config = dict(
    num_hidden_layers=12,
    d_expert=96,
    router_score='sigmoid',
    balance_loss=0.000775,
    train_tokens=409200000,
)
Below are experts of layer 7 (counted from 0) of a mixture-of-experts language model. Rows are named router (the router's row for the expert), up (a neuron's input weights, with its number) and show model dimensions 0-127. Each number is 128 + 24 x the weight over its row's rms, rounded and kept within 0 to 255.
Before each expert's rows: "gets" lists some tokens that make up at least twice as much of what it gets as of all text. This comes from a sample of Wikipedia text that the model never trained on. Tokens count by the router's weight.

# expert 133
gets: "s", "ers", "es", "ings", "ies", "ations"
router [101 142 126  81 117 109 147 105 112  96 128 132 155 121 128  78 167 129 138 119 112 148 153 140 156 142 103 114 108 148 155 120  94 131 128  92 163 129 127 159 102 144 144 133 171 121 128 128 127 134  82 133 133 158 142 155 102 152  95 117  96 124  88 175 105 155  82 123  94 101 124 137 164 157 142 141 128 130 103 114 156 121 114 106  71 138 138 127 123 145 134 128 119  74 107 122 110 179 101 116  68 113 100 162 111  90 118 121 136 133 148 128 145 114 119 102 164 124  69 141 111 161 110 114 151 124 158 121]
up0 [ 80 122 107  79 130 127  90  98 113 129 141 135 129 128 152 101 159 118 124 171 109 111 154  87 116 115 185 110 125 111 149 107 151 115  96 138 133 117 110 145  96 128 119 158 129 187 110 136 149 113  92 136 105 117 116 130 144 132 139 144 125 114 156 150 140 179 134 123 147 166 139 141 127 127  75 129 104 133 147 135 148 113 161 119 108  89  96 108  94 150 144 104 173 125 146 193  71 114 133 102 118 106 141  91 154 111 118  87 126  97 113 161 144 131 159 126 144 111 145 162 168 125 113 130 158 128 132 118]
up1 [137 132 162  97 132 116 134  96 142  90 136 135 125 101 143  84 161  98 152 182 113 146 121 142 115 126  73 153 162 126  98 129 135 139 143 110 145  86 168 126 130 112  73 110 141 125 138 147  88 117 147 108 144 132 159 162  89 172 144 125 114 120 126 129  96 134 110 114 112 133 129 124 127 127 116 134 118 139 171 109 144 102 175 106 139 106 170 146 105 120 110 113 113 125 112 160 188 119 137 110  70 128 138 144  90 128 140 124 126 102 143 131 171  99 165 111 176 109 120 128  84 124 120 133 113 129 155  81]
up2 [138 121 137 115 133 118 118 135 100  83 143 156 122 145 120 131  76 141 142 141 133  96 180 161 132 132 119 131 118 120  73 107 120 153 147 110 133 103 144 159 100 109 145 153 162  89 130 122 132 115 117 113 166 148 155 143 124 146  77 137 112 130 112  87 111 133  97 166 101 111 136 135 139  88 149 155  99 102  89 119 108 122 109 151  95 111 130  97 119 171 138 144 144  97 166 168 145 119  94 187 125 139 104 136 111 125 125 109 124  97  98 155 165 135 110  84 131 124 129 174 124 154 123 183 140 155 155 114]
up3 [129 138 150 118  90 128  81 164 106 117 157 168 137 110 161 158 124 133 118 146 168 111 129 137 157 107 140 107 121 143  66 125 162 127 124 137 143 161 147 114 111 117 119 185 122 119 135 164 164 145 116  89 144 114 127 168 124 118 122 152 132 127 127 122 165 130 179 113 101 132  91 127 177 111 133 106 123 133 131 123 103 108 109  95 120 141 139 135 138 139  92 144 107  94  87 171 150 143 113 129 106 122 155  84 131 105 151 161 141 111 170 117  76 134 158 108 102  91  77 121 132 143 142 141 130 104 134  89]
up4 [157 177 125  79 150 124 100  95 141  95 149 141 166 113  96  86 145  92 132 144 131 139 127 163 141 112 147 125 101 111 120 126 138 159  63 121 162 104 113  99 125 111 110 106 110 134 152 145 154 120 119 149 142  83 145 154 139 108  84 143 140 101  84 135 161 165 109 144  73 108  72  99 126 105 160 129 171 153  93 134 103  97 141 117 106 108 134 150 140 133 127 129 101 105 125 107 167 125  96 133 124 111 122 153 149 111 144 124 118 156 107 131 143  98 144 128 169 137 100 122  99 106 149 148 134 127 139 101]
up5 [109  88 122  90 125 101 123  67 161  92 154 121 132 118 123  75 145 127 158 119 139 130 121 145 104 112  99  82 100 146  85 133 111 106 144 103 136 113  94 144 126 138  98 130 170  84 127 118 136 106 124 116 162 126 141 133 164 142  97  98 115 108 155 146 122 117 134 171 152 178  95  89 136 126 105 139 112 158 121 113 137 129  86 133  88 115 131 176 154 132 132  96 102 137  95 126 133 116 125 151 105 115  91 133 117  96 142 149 150  91 126 136 142  95 143 146 152 167 101 142 113 130 180  94 136 159 142 139]
up6 [126  70 125  70 155 103 128  88 131 130 158 109 127 169 143  91 136 150 130 126 106 115 178 117 148 144 129 148 178 133  85 138 117 115 119 111 145 134 133 172  91 152 124 148 118 166 110 132 145 144 166 120 136 100 142 160 137  93 123 117 135 126 121 153 177 126 150 144 141 111 120 134 119 130 131 151 113 117 157 112 156 125 115 194 102 117 125 121  80 139 117 112 122 152 134 148 104 126  93 117 109  90  76 130 142 131  83 162 106 136 134 117 137 116 154 134 133 190  82 134 128 106  93 157 139 105 138 118]
up7 [140 134 167 134 176 144 100  96 159 120 111 187 104 116 178 110 122 118 147 109 103 156 147 161 132 132 115  85 104 131 106 148 111 120 145 111  97 105 125  91 125 127  97 133 125 119 122 128  76 129  97 157 114 125  99 123  88 120 144 166 121 153  90 131 159 152  91 124 171 122 112 136 122 165 133  99 138 117 123 130 102 125 115 168 105 105 139 132 134 132 159 132 122 155 105 146 112 122 156 173 108 145 121 136 107 120  83 125 146 149 176 107 176  85 170 126  83 106 113 128 117 132 142 157 116  88 134 108]
up8 [112 117 164 116 114 105  97 110  74  84 170 109 121 188 100  73 138 104 125 168  92 138 173 130  92 127 129 118 110 119 131 158 122 135 157  67 135 129 133  98 123 119 151 145 130 122 120 107 104 109  71 134 170 137 119 133  91 121 146 108 117  94 167 133 155 154  99 118 128 139 115 148 131 130 129 113 128 114 136 125 120 110 113 156  91  89 100 141  78 132 111 108 110 162 126 119 101 131 110 119 118 126 106 170 134 151 120 171 114 100 147 155 108  98  72 111 119 152 125 132 118 154 125 108 129 116 155 122]
up9 [119 120  69 164 169  87 110  94 126 146 138  93 137 112 103 120  99 167 141 149 115 116 128 126 118 136 117 158 142 137 127 110 155 115 147 182 117  84  93 120 105 124  96 132 149 137 146 125 133 114 104 157 129 133 157 160 120 119 133 120 136  74 143 148 140  94 137 127 176 134 154 123 137 161 160 139 164 120 116 116 106 152 101 121 146 110 130 170 128 124 129 144 132 129 139 176 144 134 167  95  82 125 100 173 150 132  87 179 107 116 134 167 130 100 122  96  92 134 121 133  78 108  90 119 135 107 125 104]
up10 [138 111 111 109 143  77 165 116 150 133 106 154 150 149 127  72 146 114 152 154 123 106 161 108 165  98 141 174 116 136 118 127 113 158  88 165 139 149 112 134 130  90 112  99 131 104 150 126 165 152 145 153 143 154 145 162 134 130 119 127 145 137  98 162 167 164  97 129 136 152 115  93 127  89 128 126 155 116 144 101 144 122 114 108 121  91 133 125 129  99 115 134 133 135  98 165 117  96 154 125 103 156 135 190 109 109 140 127 133 106 179 102 158 158  92 132 154 116  94 160 110 153 144  93  94  99 118 142]
up11 [141 110 121 106 136 113  95 157 120 118 135 153 129 177 134  92 128 130 122 151 140 134 161 150 112 121 114  74 116 108 151 126 126 161 124 118 123 136  79 163 116 132  66 146 150  95 159 193 132  73 143 165 130 122 103 123 139 108  78 165 106 120 173 122 119  94  97 106 142 123 100 136 127 140 175 142 120 117 126  89  92 128 114 126  96 107 122 149 139 156 127 130 109 112 121 152 120 134 139 116 137 162 139 142 111 161 144 158 112 110 155 133 142 130 130 165 108 164  97 118  94 162 142 121 191 108 122 124]
up12 [ 97 154 153  96 141 135 112 133 151 122 167 128 135 137 121 101 102 129 174 141 109  79 130 153  88 160 104 154  87 130 134 139 131 140 105  71 149  86 103 166 176 132 135 142 130 132 121 158 161 101 137  97 119 118 166 140  92 113 108 182  90 104 106 152 143 148 138 151 122 156 132 110 130  88 129 152 156 131 103 123 186 144 100 164 106 115 130 107 166 151 108 124 139  92  93 152 132 111 121 112 154 115  94 113 102 114 130 135 143 127 163 155 131 140 141  95 123 131 118 105  88 131 166 129 120 154 133 143]
up13 [ 87  60  96 109 147 163 105  77 140 128 102 157 134 128 136 109 140 121 102  89 165 135 143 142 116 175 154 153 110 114 101 108 134 164 101  69 141 108 114  89 102 147 118 135 115 116 120 155 124 105 125 132 105 122 160 136 124 153  94 113 144 140 128 144 162 110 105 116 130 109 144 148 142 151 133 118 151 131 166 111  84 180 102 127  97 152 139 169 169 154  95 173  98 133 121 133 160  80 109 136 106  99 100 144 107 124 122 151 110 118 144 128 136 156 131 152 144 116 119 147 137 146 125 107  95 141 158 111]
up14 [103 120 128 105 128 119 125 116 126 116 143 143  91 120 129 117  98 106 113 137 103 111 148 128 151 107 140 174 153 116  93 104 134 144 120 118  96 106 183 167 113 144  95 179 134 141 125 146 148 109 152 137 119 126 133 120 135 124 107 111 153 110 195 138 148 113 128 135 155 145 116 116  95 165 166 121 137  95  95 147 138 118 127 145 111  91 120 166  94 168 120 129  96 152  95 114 162 124 133  65 122 121 101 121 143 132 124 182 127  85 148 113 142 132 111 100 113 201 125 177  77 138 143 132 138 123 127 107]
up15 [116 123 108  98 148 161 150 146  90 151 149 114 183 133 132 112  98 126 166 127 126 134 125 127 144 167 138 115 108 164 119 153 162  84 135 116 122  95 112 161 145  97 106 150 108 144 138 156 118  98 126 155 176 110 160 111 157 158 127 137 134 118 103 168 157 159  94 142 111 176 152 140 134 123 144 162 123  89 141 144 135 117  76 114 134 131 117 156 139 102 115 104 109 156 158 165 144 131 119 179 119  78 117 147 121 113 100 171 112 153 118 126 144 120 129 142 120 137 158 136  83 133 110  99 114  82 168 113]
up16 [ 54 117  99 103 106 155 124 111 141 112 146 125 137 113 104  79 150 132 117 129 101 139 137 136 149 137 104 142 135 119 115 139 109 130  89 155 157 143 103 144 114 111 118 109 187 115 129 132 130  92 157 104 133 143 137 133 143 146 100 109 140 140 134 138 142 138  86  93 102  98 136 107 166  70 143 181 124 128 142  90 112 146 117 149 109 102 122 104 161  90 125 101  99 102 133 159 132 144 116 109  90 118  79 141 138 149 114 101 115 101 134 140 138  98  97 152  97 108  76 151 122  93 162 139 126 148 167  96]
up17 [ 97 138 132 120 153 132 127  72 132 125 131 107 166 168 126 120 144  79 146 139 116 124 105 157 130 142  90 144 114 106 122 174 152 124 110 132 128 112 132 164 111 104 138 144 121 155 107 160 143 112 120 102 201 120 171 134 178 157 148  98 129  80  94 146 159 127 151 113 107 167 124 158 110 140 119 128 133 129 114  71 112 128 133 157 116 111 141 182 156 142  81 113 128 116 141  97 123 146  66 109 135  99 111  98 139 127 109 161 157 116 136 137 137 136 108 147 131 109 148 156 142 141 106 109 130 158 154 145]
up18 [108 139  96 103 134 151  99  91 100 123 134 170 114 123 103 135 129 197 120 123 132 124 124 129 108 151 151 136 143 132 143 145  96 152  88 113 113 137  98 129  85 133 107 166 140 142 155 197  90 128 107 144 145 143 120 144 148 129 129 121 134 162 124 169 116 139 102 137 118 171  69 113 160 165 151 120 124 150 135  87 102 121 129 162  93 116 156 142  86 159 127 138 171 154 117 167 130 159 101 149 110 147 143 112 110 111  74 128 104 107 145 128 143 120 101 154 112 131 146 146 120  85 146 129 163 116 128 135]
up19 [138 119 133 120 124 133 127 149 130 119 156 132  81 102 107  92 153  77 145 177 110 101 168 142 182 124 112 118 115 142 119 128  88 155 110 166 106 137 108 128  88 107 141 127 126 134 125 130 124 126 138  61 138  89 122 137 121 118 162 118 100 120 129 129 137 123 129 148 159  97 169 132 139 101 115 153 117 135 106  98 174  91  88 122  85 147 123 115 103 159 114 127 133 116 113 143 117 117 138 132 124 105 149  81 139 116 102 148 112 119 106 145 101 145 133  83  57 115 129 183  98  90 106 126 110  96 112 120]
up20 [ 77 158 137  89 110 125 155 115 127 142 157 156 146 154 126 120 119 114 105 148 130 102 139 141 132 116 129 129  72 140 147 155 112 146 125 157 117  54  83 112 142 141 105 176 116 138 132 187 172 175  79 156 140 117 133 133  95  83 120 136 149 133 110 100 154 163 159 137 108 113 143 116 126 160 139 116 143 130  99 121 165 129 146 104 118 128 137 154 110 163 153 127 125 155 128 115 134 146 119 149 103 148 102 135  95 125 138 145 100 139 145 131 191 121 146 103 121 124 161 143 138 113 122 155 157 127 171 159]
up21 [120 170 125 108 144 128 121 134 153 142 150  98  90  89 135 111 122 155 127 146 105  99 132 110 172 134 140 135 103 120 125 165 141 150 120 151 160 156  94 140 143 120 152 164  87 121 136 109 165 122 134 104 106  93 146 166 152 132 153 158 137 132 102 148 170 161 126 142  94 116 120 148 155 162 155 112 127 129 150 103 106 136 119 115  84 141 123 190 148 119 129 121 121 120 160 115 106 154 132  89 103  95 104 111 160  77 136 143 174 121 136 148 143 159 148 147 192  84 129 145 111  97  98 109 131 100 110 120]
up22 [100 116 157  86 117 137 131 118 144 123 162 126 147 129 117 128 142 110  99 195  92 119 147 153 112 125 161 128  89 116 151 131 129 162 116 100 122 132 132 161 135 152 115 102 149 168 154 109 149 116  88 114 159 112 161 146 153 100 102 165 119  96  90 156  97 121 135 168  81 157 164 112  93 113 160 117 129 125  72 130 112  96 100 101 134 118 152 162 102 146  85 105 137 112 132 138 150 119 148 121 133 153 113 138  73 142 105 138 124 104 123 119 155 150 122 150  95  81 109 155 148 161 136 134 104 118 142 135]
up23 [105  94 145  89 152 144  96 112  85 100 113 167 122 119 152 110 175  78 139 151 102  47 129  92 172 123 121 160 114 106 104 128 115 167  98 162 139 142 136 132 138  81 122 123 110 131 134 135  99 139 117 137 113 141 134 161 120 110 139 111  98 123 156  98 109 157 124 142 111 107 153 133 112 123 146 140 146  96 105 147 121 111 130 135 137 126 130 143 121 116  97 113  96 161 145 116 103 127 135 122  88 136  95 135 127 156 129 123  98  74 103  69 139  84 144  82 122 114 126  98 110 122 122 139 107 101 162 111]
up24 [112 141 128 106 121 151 122  96 101 171 125 135 120 110 102 139  90 119 175 114 133 154 127 126 161 122 100 153 115 102 147 162 131 177 114 129 135 183 140  96 141 150 121 118  92 113 154 146 144 134 144 105 159 107 148 116  94 109  93 128 140  92 123 147 153 159 173 134 149 140 127  71 111 121 148 131 142 126 102  96  88 116 105 190  89 125 142 103 161 116 118 156  98 146  88 136 110 124 112 126 104 114 107 145 103 120 114 126 151 133 180 114 127  85 140 143  97 101 107 124 188 140 113 127 137 104 153 105]
up25 [ 92 178 134 114 155 151 118 141 106 135 128 125 130 150 114  94 159 106 154 117 107 122 166 162 154  91 134 143 120 127  74 137  99 131 134  76  63 104 116 157 134 107 163 124 130 113 149 138 121  97 162 153 158 137 139 113 132 152 117  91 156 145 107 149 182 136  92 144 112 128 116 148 164 146 150 175 103 113 138  91 104 127 113 142 109 126 153 122 107 159 117 145 109  84  95 174 108 135 129 137 100 105  94 117 119 138 150 156 129 141 137 152 154  69 117 113 142 127 121 162 135 143 129  93 151 142 112 124]
up26 [ 91 124 134 108  79 123 100 122  94 129 105 121 119 162 140  94 122 113 139 161 135 112 136 121 132  91 128 138 149 133 108 133 101 123  94 142 119 128 113  97 102  80 109 111 105 117 146 128 106  80  72 153 157  90 118 132 135 129 129 131 150 143 127 150 185 123 104 155 106  99 103  88 180 135 169 163  96 107 168  99 126 143 105 186  85 131 184 175  96 150 123 135 127 108 144 133 103 131 147 110  83 107 137 122 125 138 151 131 143 110 116 136 124 123 122 139 138  97 117 134 113 143 139 130 139  95 152  88]
up27 [147 154 131 139 106 116 158 131 156 134 150 117 157 108 142 115 142 161 155 133  87  76 156 159 182 154 116 137 115 158 146 119 151 121 142 125  94 109 152 139 119 150 129 164 122 112 115 156  95  74 117 110 159 140 109 144 123 137 143 167 140 152 150 129 166 153 109 154 108 148 111 107 161  97 104 131 115 157 122 128  93 121 125 173 162 125  74 160 142 139 118 151  93 126  81 115 158 138  96 121 123 178 115 137 140 140 154 133 140  88 135 132 145 100 184 106 125  83 127 144  97 167 143 137 121 104 135 125]
up28 [112 140 123 114  76 124 134 105 135 124 155 130 112 129 134 110 125  80 114 141 123 142 151 147 170 150 102 166 131 142 121 126  91 142 109 117 123 114 152 109  93 126 127 100 145 147 142 185  71 102 144 132 142 146 115 195 123 127 111 136 123 117 128 138 118 120 138 111 122 129  88 144 131 159 112 155  95 139 120 128 141 136 138 127 111 145  95 101 139 132 105 168 101 111 130 150 117 101  48 114 142 161  92 125 131  67 138 126 102  80 114 131 115 145 162 104 142  88 101 147 122  94 119 124 124  65 137  94]
up29 [114 121 174 108 173 144 100 137 100 134 112 108 150  80 131  87 144 148 145 106 113 141 110 158  91 139 133 172 123 115 103 126 153 157 143 140 109 136 113  99 143 146 113 119  91  90 140 123 109  81 127 145 141 135 104 119 140 157 115 175  99 109  97  90 166 153 109 153 153 118 147 137 143 135 103 164 113 139 122 145 153 141  86 157 118 142 147 165 164 113  95 130 160 104 137 170 137 154 157 135 101 120 127 144 110 122 153 168 137 100 145  93 145 118 105 143 150 100 153  90 106 143 155 133 141 159  98 177]
up30 [160 147 109 106 117 112 141 114 119  74 129 102 127 152  89  43 136 124 126 152  90 146 151 162 143 149  98 141 132 132 153 124 147 148  93 148 122 159 130 135 125  95 115 110 153  57 152 107 162 112 120 152 104 101 126 145 126 111 133 145 111 124 115 136 150 116 122 107 147 128 146 126 122 107 132 112 129 153 132  98 102 126 102 137  95 108 148 179  88 143 124  99 109 140 139 130 147 142  81 128  64  65 116 119 108 140 147 130 145 129  82 173 124 132 124 109 155 113 117 136 136 134 125  77 138 112 125 105]
up31 [146 102 123 108 148 137 101 115 107 139 146 122 123 126 140  76 120  73 176 100  98 130 124 112  70 156 137 126 117  61 143 107 131 129 154 140 137 109 146 126 194 127 145 101 116 144 140  93 123 122 135 120 160 136 164 112 153 157 119  92 123 172 142 119 117 138 153  89  87 142  96 144  93 164 138 149 134 158 175 135 132 163 141 126 130 161 144 117 149 144 146 110 128 104 100 167 166 116  85 166  87 138 114 130 127 152 105  99 133 139 140 122 127 139 136  94 162 110 154 135 125 129 139 155 121 133 129  97]
up32 [115 176 141  95 118 137  96  96 101 108 136 154 136  83 107  83 131 105 146 104 105  94 126 117 124 114 122 124  71 129 157 140 134 126 126 149  94 130 184 164 165  94 126 124  94 125 146 175 135  97 154 158 168 148 158 152 181 137 159 164 157 143  96 153 124 113 129 105 118 140 104 126 154 143 113 116 106 112 164 101 121 136 118 151 117 133 121 125 104 134 152 164 123 100 137 142 126 146 118 106  80 145 101 128 160 104 150  93 104  84 134 180 124 108  96 150 142 127 129 151 110 118 135 139 141 121 130  98]
up33 [104 126 174 145 143 144 144  99 124 110  97 145  79 118 143 129  90 154 160 153 121 128 118 122 142 151  54  76  94 173 135 144 110 155 107 149 100 146 124 115 151  93  90 125 108 117 138 122 118 126 112 106 142  87 131 136 105 150 107 125 153 111 178 142 129 151 124 125 132 177 129 111 134 112  95 138 162 106 141 138 124 151 124 165 138 136 125 197  87 122 135 140 136 110 139 122 115 177  84 163 115 156 144 132 135  98 142 141 123 146 149 104 157 105 140  82 139 124 139 120 143  97 134 118 154 139 165 149]
up34 [134 148  87 130 125 122  99  80 128 138 162 129  95 123 126 102 118  78 128 173 143  92 111 115 136 125  90 148 109 137 130 141 137 182 103 153 134 107 140 136 100 132 146 127 114 106 143  81 110 123 184  71 135 140 106 120 131 166  76 114 151 114 164 130 125 139 131 182 165 115 130 108 150 112 116 118 134 117 150 119 118 107 100 138 117 144 139 152 132  93 142 164 116 134 122 122 155 167 138 137 117  96 115 165 100 167 130 122 150 127 127 139 166 138 156 131 150 105  76 160  81 124 118 100 143  94 153  99]
up35 [137 120 126  80 124 152 112  93  95  99 159 152 157 144 129 123 105 141 132 155 112 142 147 123 144 143 136 113 136 104 126 167 123  93 100 113  91 107 135 136 109  87 153  94  98 141 116 141 122  92 134 181 179 138 101 127 118 123 160 124  91 121 115 160 131 104 162 123 122 117 120 122 127 123 161 158  95 160 121 108 127 127 147 132 116  81 106 104 109 179 163 126 106 144 143 164 128 149 113 114  72 111  84 162 117  95 155  84 112 134 131  92 134 125 135  92 143  96  99 127 133 128  84 137 144  85 103 107]
up36 [135 140 115  96 153  87 163 106 151 119 128 103 117 123 139 108 182 125 119 172 129 130 148  80 113 140 112 159 128 131 107 136 133 193 104 127 166 158 137 107 153 115 106 123 151 102 121 102 119 137 119 112 143 152 175 146 139  85 158 138 166 109 156  97 110 118 171 169 165 146 159 137 142 145 183 137 110 108 125  90 127  88 117 136  88 116 155 109 128  98 111 124 136 139 131 144 137  79 126 150 130 103  70 135 124 152 137 149 107 116 141 131 121 124 143  90 132 113 116 105 160  89  92 130 128 161 140 140]
up37 [115 145 150 136  75 179 146 106  89 135 127 142 175 170 124 112 151 106 132 127 138 144 112 150 150 110  97 139 141 116  85 161 142 123 106 137 121 157 137 106 139 149 106 129 145 125 124  89 128 107 150 123 133 155 146 162  65 178 176 137 112 104 138 147 139 128 126 131 106 148 118 150 120 136 108 150 143 149 117 133 120 118  79 125 102  97 107 126 134 128 132  85 130 131 109 169 113 141  96  92 108  78 128 173  98 130 102 185 125 137  88 148 136 106 135 157 108 153  84 138 155 120 168 154 132 127 153 114]
up38 [122 143 137  85 128 125  99  87 103 172 143 128 132 129 116 133 164 164 132 157 119 104 116 138 130 174 144  87 123 166 117 186  94 154 133 163 111 136 148 115 134  91 141 168 130 111  91 128 123 119 149 103 157 151 158 141  97 127 130 111  93 152 123 131 121 133 135 145 115 141 152 159 122 111 139 147 114 165 167  87 124  99  97  88 128 108 117 165 135 127 140 134 122 144 103 179 132  96 126 170  97  87 154 147 153 158 175 107 120 154 107 148 180  95 125 134 102 137 127 126  80 133 127 121 117 120 127 102]
up39 [120 137 149 133 156 107 129 124  85 155 134 163 115 134 142  75 141  91  77  98 105 102 179 161 148 147 166 127 110 140 117 125 123 122  84 176 140 117 116 111 130 123  89 120 128 135 145 133 137 143  78 117 192 123 150 146 149 140 137 118 154 115 126 158 167 142 125 119 137 148  96  98 108 171 110 145 130 138 135 106 157 154 108  98 117 142 112 131 138 165 124 106 103 139 109 120 128 135 115 111 134 116 160 113  99 140 138 152 115 114 169  89 132  94 126  88 142  98 106 166 101 109 133 164  86  92 143  86]
up40 [145 133 134  82  97 134 146  99 140 120 146 132 163 109 144  98 125 147 142 159 110 107 114 139 120 121 143 130  88 151 126 174  98 146 105 140 158 136 117 119  96 111 111 113 180 134 136 184 123 164 135 135 116 178 133 153 151 125 144  96 105 105 125 158 162 119  65 148 121 119 117 120 123 110 164 160 132 126 152 133  74 171 123 107  76 134 116 141 184  93 144 120 130 169 104 166 142 120 118 139 119 174 148 114 147 116 101 125 144 125 104 141 146 108 134 110 141 132  90  80 112 108 155 129 139 135 161 111]
up41 [148 141  75  92 133 123  95 133 100 115 140 163 151 129 118 137 128 132 116 165 137 172 136 142 186 147 169 135 143 120 147 139 141 165 132 118 127 142 135 166 166 146 117  76 141 117 170 182 138 119 105 118 169 160 138 125 114 138  96 113 159 115 111 137 183 131 105 131 123 129 142 139 134 157 110 131 115 159 148 125 173 141 122 133 136  92 153 140 112 130 159 136 144 149 125 170  82 158 139 140  75 133 141 116 131 136 110 115 128 135  94 136 123 119 141  97 126  89  85 129  95 176 120 151 158 116 161  89]
up42 [103 163  80 130 137 131 118 145 109 109 151 135 138 137 148  88 153 115 133 156 115 150 115 142 105 123  83 108 106 135 157 147 149 175 114 105 123 136 114 148 150 122 142 125 173 148 116 133  93 131 107 153 150 112 124 119 136 107 136  84 141  98 143 201 142 123 163 196 108 114 107 144 123 139 146 107 139 129 165  81 123 120 105 169 131 101 103 154 125  95 108 140 111 124 153 128 151 104 111 103 147  88  99 139 105 113 120 155 174 115 137 125 149 121 109 147  98 137  75 144 103 120 162 126 133 186 118 122]
up43 [ 81 133 167 104 167 139 134 146 160  92 127 128 139 128 107 142 134 110  60 144  85  74 149 161 108 165 143 137 138 118 116 140  96 183 130 123 114 162 139 126 138 138 134 134 143  99 108 143 112 134 129 122 103 127 142 166  98 116  96 123 198 104 114 154 133 139 141 129 143 110 103 136 130 172  67 132 155 111 145 104  94 114 131 157 109 130 100 153 132 143 118 140 130 153 110 142 178  86 116 128 122 107 118  96 117 136 111 137 145  79 149 108 149 122 118 119 119 176  77 130 127 116 137 131 127 150 149 115]
up44 [ 84 128 153  87 134 108 117  95 137 140 145 146  87 149 138 138 101 100 122 123 128  98 132 124 155 147  50 126 118 159 163  93 119 163 156 120 185 143  85 133 144 133 128  76  65  81 130 137 127 120 133 115 147 123 144 127 109 102 137 132 158 129 168 111  97 148 107 122 136 106 142 109 187 146 115 177 182 157 113 115 134 152 149 144  94 124 119 121 136 150  89 144 129  94 135 159 162 137 133 128 143 109 123 118 130 122 123  98 112 102 154 117 115 147 113 120 124 129 101 117 121  99 117 163 151 135 140 126]
up45 [133 135  89 104 109 118 142  95 133  88 178  81 134 110 135 120 100 126 131 142 111  86  78 123 120 105 141  80 156 121  67 139 132 132 126 143 117 146 141 138 121 133  78 119  99 114 120 100 130 120 118 112 159 116 125 150 130 165 148 111 134 122 138 118 163 131 126 170 170  94 116 151 190 137 128 147 149 115 114 139 136 147 134 144 115 126 101  96 148 187 112 123 119 120  97 153  94 111 108 177 114 119  79 167 139 116 108 132 125  70 186 122 143 127 132 129 106 126 126 115 116 147 131 122 102 124 145  92]
up46 [140  88 121 114 104 118 116  71  98 153 161 139 103 130 169 141 135 112 126 154 112 131 132 129 143 141 126 164 128 139  88  96 111  93 103 103 136 143 141 156 102 139 137  80 150  92 141 146  95 140 113 132 138 125  90 148  90 161 150 112 138  95 154 110 137 128 146 140  95 128  89 128 103 134 130 128 127 141 128 126 103 127 128 116  42 140 112 158 106 135 150 128 151 130  91 183 112 106 168 150  90 127 166  94 120 138  96 153 136 108 130 105 151 142 114 125 141 158  71 137 106 163 117 136 148  93 113 123]
up47 [127  98 141 132  83 153 163 112 106 110 104 103  81 164 116 141 102 140 165 121 162 146 161 127 136 113 113 114 100 132 123 165 115 187 136 129 144 111 133 119 135 131 115  96  84  78 181 132 130 129 135  91 157  99 176  90 126 118 132 170 123 173 115 116 127 114 143 137 136 136 128 162  92 129 147 152 147  89 149  82  96 115 105 150 160 141 121 126 109 153 117 157 167 108 124 127 194 149 109 132 124 168 136 158 161 121 147 133 145 134 126 140 125 120 132 107 136 139 137 121  95  80 116 137 130 150 149 127]
up48 [116 131 130 146 133 116 123 145 108  87 123 104  89 147 122  92 128 105 170 152 107 123 103 139 161 167 111 115 100  86 142 104 100 117 102  95 180 164 146 146 120 124 154 125 161 128 150 154 102  98 166 120  88  90 104 137 140 106 153 101 152  93 168  97 167 120  98 137 120 139 149 128 128 143 126 136 100  72 130  95 118 110 129 135 138 101 124 110 125 112  85 157 155 126  71 159 106 110  94 133  77 111  85 135 124 139  96 112 118 113 132 119 147 128 131 140 156 142 142 142 120 117  89 111  93 110 116 104]
up49 [134 164 168 110 158 138 142 101 112 146 150 107 152 115 136 120 124 120 120 122 102  67 126 152 132 149 123 148 106 121 132 113  86 136 164 117 109  90 117 132 126 108  91 143 140 118 107 136 133  99 172 117 138 100 128 158 122  84 138 142 118 154 129 161 179 152 123  98 174 122 103 169 126 112  79 112 114 112 128 116 143 113 136 147 136 121 114 122 133 143 131 134  66 105  79 144 122 126 155 184 143 118 119 163 112  87  78 118 159 119  99 115 141  84 168 110  93 141 119 139 103 121 133 152 122 124 111  76]
up50 [119 142 106 107 157 101 145 103  71  90 116 113 123 156 119  98 157 135 104 149 128 127 171 106 134  96  93 131 104 189 132 141  91 102 119 172 126 140 125 105 119 120 139 127 120 110 119 116 134  99 138 136 150 133 155 143 118 145  80 146 145 110 105 166 101 143 109 115 115 118 134 117 147 108 141 102  99 126 175 117 123 100 154 128  65 131  83 149 139 108 152 127 125 159 137 133  86 116 134 118 148 161  92 138 121 100 118 142 135 108 129 135 139  77 125 171 118 109  91 134  85 104 135 163 130 128 198 108]
up51 [128 134  82  96 164 119 135 148 129  82 168 140 131 141 160  81 155  98 172 135 109 106 138 163 134 182  98 135 144 131 113 163 135 133 125 156 127 103 120 122 155 154 113 136  76 151 131 157 142 109 121 132 114 135 147 138 107 127 146 128 137 121 156 164 163 124 105 128  96 133 126  89 125 126 146 128 112 105  71 128 108 131 162 136 106 123 155 141 156 176 105 121 130 131  93 133 158  96 118 116 106 104  67 164  96 121 114 123 157 133 126 115 116 134 122 159 123 129  59 171 109 101 123 100 127 166 142 136]
up52 [114 112 139  87 141  74 144 123  90 132 118 115 149 111 141 113 154 128 163 121 132 141 135 141 100  92 129 154  78 115 135  92 125 188  96 105 169 129 158 141 105 107 145 144 104 150 169 149 134 109 145 108 153 139 172 117 151 147  77 144 135 137 132 165 131 135 126  97 108  91 145 142 102 133 161 130 132 146 140 157 130 137  89 104 130 130 137 162 124 157  92 127 153 159 135 142 157 130 107 155 124 114 109  81 150 121 127 157 139  65 182 134 129 117 135 102 110 168 105 159 108 116 128 157 106 139 155 109]
up53 [102 155 136 102 140 135 111 101  87  64 143 138 150 133 134  98 145 151 150 169  91 186 164 102 105 124 110 115 181  83  95 145 139 135  87 112 130 141 101 102 101 146 141 131 120 140 137 120 129 124 131 126 108 156 145 122 152 123 130 104 125 147  93  82 136  84 104 115 111 138 125 137  80 108  88 119  82 100 131 119 138 172 145 138 120 151 159 180 162 135 113 150 112 150 119 132 123 147 127 132 121 130 127 122 136 144 100 106 153 144  99 151 113  99 147 105 166 139 122 125 124  98 150 131 178 105 126  86]
up54 [152 118 113  90 118 131 113 141 104 116 146 101 131 145 139  69  99 122 122 122 101  55 134 138 169 107  98 122 120 124 103 107 113 116 150 119 108 120 135  92 119 136  95 142 121  95 166 114 138 123 150 136 169 105 165 133 147 130 119 164 153 153 116 162 133 153 110 139 109 142 143 164 113 107 131 176  98 129 113 162 145 159 153 125 111 130 145 130 154 105 104  90  96 163 145 152 131  85 140 139 120 125 141 138 160 161 120 129 107 105 107  89 119 103 116 107 140 119 161 180  91  97  84 152  74 130 118 150]